Weights of a small mixture-of-experts language model, trained from scratch on English Wikipedia.
Size: 11 layers, width 192, vocabulary 16384, 24.7M parameters.
Training: a variant of Adam for the experts, 374M tokens, 5709 steps.
Below are experts of layer 5 (counted from 0) of a mixture-of-experts language model. Rows are named router (the router's row for the expert), gate (a neuron's input weights, with its number), up (a neuron's input weights, with its number) and show model dimensions 0-191. Each number is 128 + 32 x the weight over its row's rms, rounded and kept within 0 to 255. Numbers have three digits each.
Before each expert's rows: "mostly gets" lists some tokens that are sent to it at least half of the time. This comes from a sample of Wikipedia text that the model never trained on.

# expert 42
mostly gets: " people", "%", " born", " said", "\".", " married"
router:088094103148133173136136141123126111126155167065114138152110099128136115162153102149188138110108158144156168101119115166069170101036111121133128166125091112044111107138147136086112127099212071172148126077070121133143096179081121122106171152170171166141149124097116122117134105134124142134050159123106128111156152138115123128168132085149154121084097101076092172081126104140156068096081131107094117143140137115133148107095164162142064130147179190144139105137108125112193111068135165148128156155183178090184110092157131196141148150175147180151151149120159196105109174195120113150
gate0:055107172160131137156087185114142156171117114151081139123143130133151157137174097155162122122101095141132157159124115156134147134196190109121138205112161141131123135067120150142132171148149186064183125155153137088126185109101099144155098106191155129104143212145180143126139106127078154157152102087111127092137109166133061166075144111172119084106133080103128134141119106155129113127148131156070091096162059079131075157193091148113152122134139152203137099197183136139178115110103097123096130120117116107119140182132042122136165106132080135094090104139123168057088138112137135120
up0:144141118118111065122160105120124122171128094164089085131146155114147104113073176165094163124121134123116107133119067177146218154098120112122103116208093099183140094134165112118167114103097145120137174118095126146161144109149146134107137115126136106153101094138166118067111121103099112123070096214116163174082113118114098086130108119118113169145135172148134115112141140079054125170086108164193137113161197158103132131171132112089173205078062072163124173109130161174051080162175121141095137081110129136129125113115139102164141082094078107129141185087128100119126103074156170115
gate1:134062185125103128083096090159122120117134131140049138124110131121160153129146136126130130083166165138084139171125115123136152145069138140116129172144123198090093150142127169042086149145158153110103172159132136089137118135143109113122149109155143159110152165163150139192153104135052153110117121091090169125188171105127127166151144191122167123139077134163100139139108132107141188150031086108082103145155106045117101086129179127100105149112126163134114150194106122116155183109102121105155123125127084126069114132117132135074128147167097159082081045047123137095180169110135074138
up1:161132146102134149157199132139173133149070144154133135099115156098108129105133159151141150037144100154192139142120118117130160129165121124177079146111156086158118148085137067087111094085131148155132140170132090155153119116099137152157151129112190116151158066137096151107139175101099101175201087147114137109090140186113092054102156162155106123101184125109112073042169163099187150163131171168128107146154066173123061125126103109135158107156168132077089134084148099146080137143158183147125142125122121133148100134160165117221142146119153108158124157186097101146101107102100139062
gate2:122086154116105157150153124111147136088100104088143151157123155133181153118204090086076176075121132099058139149121125145129129122147158084112127136113084107101084121120085165113124152122127123172118170111174141145104134143101125134193170097108149149099148147131116151095142113179120213124082079148149155102136187119072197183136110126148097062073068102127139128128099147077146141131113159123161094133174117051141124025151153108182099136118180162065121099147094118060141152100098105157154116112164146143135131117200167198134145131144151131072100071147126146091120127180117120119
up2:137128088151160122146098102153108071129122091157054138122151211150060143171186156148123108150132141150113126132168103160114093096176154070133120169130175128130126173137129147103061102080102154125117165161106109101178100221081171164133105157145126114141123207106098088063103217154087166151103087148128141112159187145167131104175135089148119102131158133095114156169085075129192188173142188107147096109051129038122118113169170163135162160155173141108121137120093124132098093112114103158118101122108128116097122117126150125164139134107123143118135098118133133121096101122105110092
gate3:097124135094074066150139101110090097127114095123107142129091050158146104122176112095103045145099173154159131136097102114108178154102158161135092124157147206150092175120152158125116138101156113122127086058129120093138123187157178165175140197168122149097076088129134158130139108173094108141083164174141146174123146214115124134190157154171159075104094160119128121173085110057160127135088098104091113135128158138093151104157121121183117177127134152161140148107068093075129134107108174118134188155125134186119125114174146150081184141124166149125112133105147132149181162088124116085
up3:162150115143126175136104139099225133122111201121154152096120136107120121118080117102171106125115097130151146130065114160174113128139077129090094129099099133147153071099165109176121172124168129118080092145109173121184128049102094164126147120079146119121090159178220122148116116161146137147139099190137098084138136108065131135071124145094106105233200164205136096136127125114103121084189145096126139139173105138088056167132166098104149100154132101110136162142128149151124116086111120137153127067178103127138138163102186080145166139113129093103132158156141113166077138159103116119
gate4:117104168117171118059179124079124095158178097128100168136067093112096199083150130121143097136080127223090151134140126157114115119043159148117146161073076127157077119080122153091116080131117130155159154056077106141171127120096136103121124121148102117148076077151107100198175154142095141181089159101079091119171146128158158095115165111179120178095146089130118166094139159076156155109118113134105168138140140128146056106164123104136104100123125117159156115129104108168132164101192166123107111118112156138125160123137181107092134159190170149095096118159091144096079173091116131089
up4:123103163176163176126155165062092105114140140111054141153117095162177155126207158130202162128091155181160110166142148131126077134142136160114149150097110140098126131174117172090176144105125148169108168074145135139139101144132115154123188159152135103110126105153084144150161084096123189146049139095073076090152158135137079133122140173139082188099085119143172123098115109099152193143110088168078130132107150129108133143123122127138152131140127135134153137123077190110135161125156104121058130109143150129171166130199125170127170124189120168071103095161087139088151199174135170074
gate5:162133080157103143109165161071088095087106101152082146132136131137179162062138150158098168074059126240142064192089133178143122130108156158142046113149184166109133082164090149118115123127095098166123107120166134067134184126175160116137122187137199148088128127088173113136114095142053133101131150070084123167154107077097107124141130109106096110116195131129113129129107117079176089102123130131124158147138088133078075107113155143155114137123106148102075137183128092152130135115076145110160124147122161119123144200142125152100125102093152150150131141180113140114084154120155140078
up5:160096150142098167110193118109090056127149074104133152155118138127126172111134130083128161020123121129115155140121122087108138120082118130092118166116085151158092166136153088166165168114160092176145129122158134111067138156132177119187110138165149185125121064075196117137133144179047084173127136064098091107182149123124165066139170115076147109142161107109085144105155141078125144114132173087112145139140139108079074152149136119144060126132156121114081113202121085151146092110146120134144135134093134157138094104147185167104163128112112154178147094173121167092086161098110167088
gate6:100151142138142104050155093133096185106080106085118182152134144125107121163103194146150161098164065162127059155104100148135109120134183110143091129087113126120091110164176133059104144143097055158123139116167149098081185166101055112140146151151125158138147126113162195116226165101124097155109068094148109147127128110074132079124120126078081115058076083073161074093085111157102106123102111163087121145132142122127146098106101129154117108089129154121067069189132157128168147127138121096135159180156081127133128178129133111102107088151149101111063136140114158125154123133151127136
up6:120149117147106111157088087089136168114116178147106163173114129135154117054115087156077146110162138138083094135123088104118125112177108100079154135102155168121138139177090160145064092129090178099106148128165134095106096127146114125138132161145153171083114167092070082091106116089115112118080162099098143145130107125111072205118087101158135077126124155158173183143165027094152155137158196110150148162103106135154150183143171107130175123163081175126153162160164116180127125140072135103128109102153084142097129107191180083156119172186165101118148120098117089067104086164135121175
gate7:155129172184230183093083160064155147189180147102072176124150136136148159182165153127206160074125112131126103171128176119113128126137086187137113112156144190133115151094126105122108167154174125144191115161129140129070152170122106121105134142167163118146175131100136111151118124097097118111110115161123107045165152122104114160086141145113151077099138093123151136165109168156109134067113146201171073068146173152130126115107159166165144132160096147174110144173142123129115121059071088087128088060080133135121155098107143125094117107142109111111121074083124135156133090138135154130
up7:140124065114129071166193101125097103124127160098160102159143149104102022199192151141088137139080103073136155126105082144132131200136192076149115103116109131125105129134063119102118104133094168167137165115108125150148109108117100112149102147074091127088123096124149129082114055132147140144094080137144146113099117081108134125055143149157141129137196099120210106099116141094177085168140105136096138194089124155158155143180107119130172107089142107173112153063113143088140145163207106099098107156123092090113085147144116180075116131153144083124121136140069136095113110118102114101
gate8:142082142147161139084170158126130125152136113132168166126141118185168147141111117136201099075114093175154089150128128176167070131072144161086131120095110146072146149159153106098113177135084145175135171106160109103155158123124122170170122147124124091112129109100087117170093133135113115127146176078150165086110092085098192104125111101167072166058117084180120109125124055077160136157112166129195124153080135124108129092123145107098078068094124124225120117096122158124159135105089143144179091155122180104221122125078137187089157161117163150126122076127128168123134129156156166129
up8:161156147097140115085142130136131115147087142171122145111161146176174156051101119122125136162165149119100146131134136074133154106153122096089161108145110176148115066163171150131087196153125167064129119147157130178090096134197183106150122127082157133143169197140196102129174155143151159132105070161175148152065158131191101105144123108134152129154136166105168097132169152170143177095179125143114121076159110172154184125138119129160150114164091111086094151203160113149046137127113155131154194130136141132100103126128139147210154161041158092127142165127151093132107088108103143148
gate9:070129187128086120093159131093159120111114143099093122172101138124183116140161148100094128053099140141149078175130156144144134130060144137132143119151110193070148124166124132091160190129171077132102144119153134134114142143128146172133115156101153136087134126131139186191146081193159186149081105098172069132149098084064165147141085084098099150102154090160135097110100111113169088190158131137096125148133086119129113066133172149183128092162172125141094112193107152147143144142139093154090145120166160182131137144149161169149199158168182127175108126103173152117117149193176092171
up9:119119078115119155114105121125090127155167124184075095138201125105115170171138058115149100165120137091131146109096141119151154098104027112107101128091145112129167104113165175133107136160154134151134159164101106100103105130172082147085176112134107142118154119218143140067153166088155107091147155114162128159108142151033127065130163139151116105191138189171166145157142100128045139110090153138084072087141127100132135071094114189120135092133162076119171153165154099162147156170138135107134121203147088099107173130154185118172116116140129069107164133123134134127146102080146145100
gate10:108079138140144170138077158110124127138097089125128131157078133143102126140153125130188194129159133142156144150118133134129151199048126197194121107136120114183124117143140123062140163075118083102121103074136165153130168173138121162081095138060145161128088097132128171160164087166106131155116103117148113121158122181124136114122137092083122104089101109113111113125139134093162137126151096172163112156064108163090159152118145161205130164044137149134156101108039140106160073112092130109107166111220162179107148116146194135107131093132097172107121139100163144127038120096133144098
up10:178067137113147139114151102134162102116084134081089148138106127123169148134148153134132169108121047152146100131086128081167116144126123134160132089179129115102092104177151133118143119085089115112120118131148133157149146126158200121122107228077148131158112083118142132096122102157081123154120134128117122131134141197161131079142101122111097142124095170168116149102104130066099111187104172189122125183138200128093204096099155121084076112085133151104101126211130131141183093094120137204142170173148175126176123121084154108100174148105126151129135114086140231083153181131167100119
gate11:117073089124116125073166118123128089113103102163088108137118177123128159109087135114197122117176131159139096143138090131133155159097102116121072181179104152054140090120110117096160193094129066108117107126140110102165164161139112134088099090134141114085158090148088123118103108174087114168099144155095135107207113108125138115112082155052212107115135184154073078122118156163177102125094117112070149116160068096137133108131161126133143149143156180142087112166130103109208164092068141128163213131126109122156100121119171162109145137112090168101116103092107129124166199138152063121
up11:127178124131115087143089095061141124106131167111101070158159143118131089070111133078038126171125139123139110105118085124149109125105134123121185051162170161127156115130092075192131120174112125156064134137093091167135149085164115104117081150130088139096140119125159113116142113108166175123037100162126122161122135148172104178098112151136131149131157157125105068215111060138087137161143091104127092143106239153136128125141114123171094143107156064112123176123066089105127168130095167140151128139155087136096129129160092203118120145096105138139124141060166087142115110128168121146
gate12:050078081154084174114107167170139120111169107146115112141073171118156111150144093137230131097134145151123151178097133120138139127099096093145118185113096127114134116100183085106141152124108080129159108116150127110144161133159142138178138125070171167158115058187123137229177140137107083096175125122091129134069186197115100145156155136108096119100103164153147155107127121055139112090121113132116051108145150132153159124168169121096144146094142179155141166125059142098179063102119118138127175149120144164129140132101161135097194096117098149103101082122100159111147136108128184096
up12:136196125104146109127098138130088126124100139147137141117150093179135118137147127120094127162166107132104084092132125138114122082206179120083191097136153129136146111131090131095174124109122160172063192132126113143149137097075121128116096113093085108114121165087103149077072095125161172133068123136167165124125072075137154159135105163093196147140113105134128106177135124202134127155146109092111143135108090144101092138077070181092172126126119048101069144078117108153151178173171126144151103105138106063179103149158065170168051115110139078179111148196106092148123131108112121177
gate13:129137100128070132147178170133139134158073118118144140147145125148139138176138111097136131151084077142120164165089130108185205143121135093071128196127093152152090039119150143102150175120113128119176110149128201153136126089102121158064147082146170128111087139174180178126174097063093145118108116117149087116129124151160143109156138162129132093077127123112116084149031139111133145142117087124147125111193134110058137070142133031176115123140185180096078098152091151143139115120125140156125162141128095201076106136142139175115148093072108098114119126084119093102116151160108101092
up13:122086076129097119114155153119144102089107071032164111102157139134113217132149167149126090093113156089043115124152150137113143178121136177096103127075094075098114156079177131136148147146100114089171044166144142108113121125089156088127143155188181164136155191077173082076103116125105134094136068112086149111106137128112138137110130103112109139163139216131156110127159158161087093094132132179116138098151111104125147142104155091086109154121119153121097135173144101154145152103145131105147146112118091168105134038089147143200160200133155111075132123124093111123122115159162131082
gate14:141076144186156134103113166121124144093196096091145118150129094164121098133194146175192140086098141171151121177118126134131103152167101166115111129139150163067120129154127121143137148155177156102099189114108098111186131171088132147125128149160129123124085112158104146110121097169074141088095156103146080110133106135110088136126186090113116087085155078113077098127106122120143129120093159122165132129154040086130119096131148138129155071116132157255099169135122163169142131137123129095114109209133136116104128141085188155089093078186172147150081054128067161108148117177122096136
up14:135168132106111135149134092119153093100108118141122141081198131096129133114121115156089110142140139089099201137140126061118116148179173114152060189155204073140136153107105132116120149107139151069159078186103199181102140133151131194119103204172129116111183148109149103088173095133095155124165112150132186082074139125111074181121121089088171102102162178124161092136109131253126097115160101153106137140108074136130137118177187109137167120146118123122092138125174149118140128117143144135096080104188115127104092113104092170162078124122151145103121121104079111130161106098100097150
gate15:062054181140096130075074111121142110125160109166172148163099196098167202122183148092168165132196166140101148133184158117102127096088143124094122141218152125077126147171113084077103089108110205101127139129209109103080154129123133127149130099142111140134143090119129116068113134086099127121127087087154091103164110072143089108088134116187127106071120131099116127117117177120176157092125145132123127139097100104167126117137167116084131117158145125195142139123147072142168139078110152134118120145149213145114100145134121130147146146100167168139090062088127178081100122178128124115
up15:061073120147180151105076146109154087104157121126126125120111173135144170109120141120135139100148118068161081116108186154117156059122109126126180120218098106082138120162158144128114117142194157124133188107130123155104163153108124112094163113113108120100115101115100145141086172171182151151086147083169098073149060104144103134100129112164132161133135083105084116096088125112155114061148129185138102067129082165082112128160158117157081109120112144208085063160089088147118127111164087142097057147129159159149094126139136202134116137043163168150138086132179132135145122153148111095
gate16:112069091170083124126109165080104079081154156132078138140083133095116154058170168131142129071094117163126071167183163147077111113135084151178105088122150203112135110129132082087076106128134159175127136091128109106164129093082119085085138128123153096147162184147098121162164110161150123094103127134133125117151144110142085136116132145141137130113206116107084117101125055087229080118163090124159158137104129106095188117176161177155125171151145154120153083185102080127142163160154112128101144168204142124148158135173155182129200153135133136135111072106121117106172127129134132105
up16:146082109106112144122124084097148121146096179121111165166140117123154122102139147146095090211113135135127167124104149080104102168052071123123096112121135103141105149116113085137124154177176164098122115101128111127179133162145158161152143076210166131113150112113179116061085136107168114154096096142142146114058174168125080142106114139175145123177129120108113142173103156143112107141091119177138089137149094092190153129174173096076199184174129147093098121154197147179128114097047118132133119185115096133136069116093090104148091202122111155092154104141111125195180091129122096106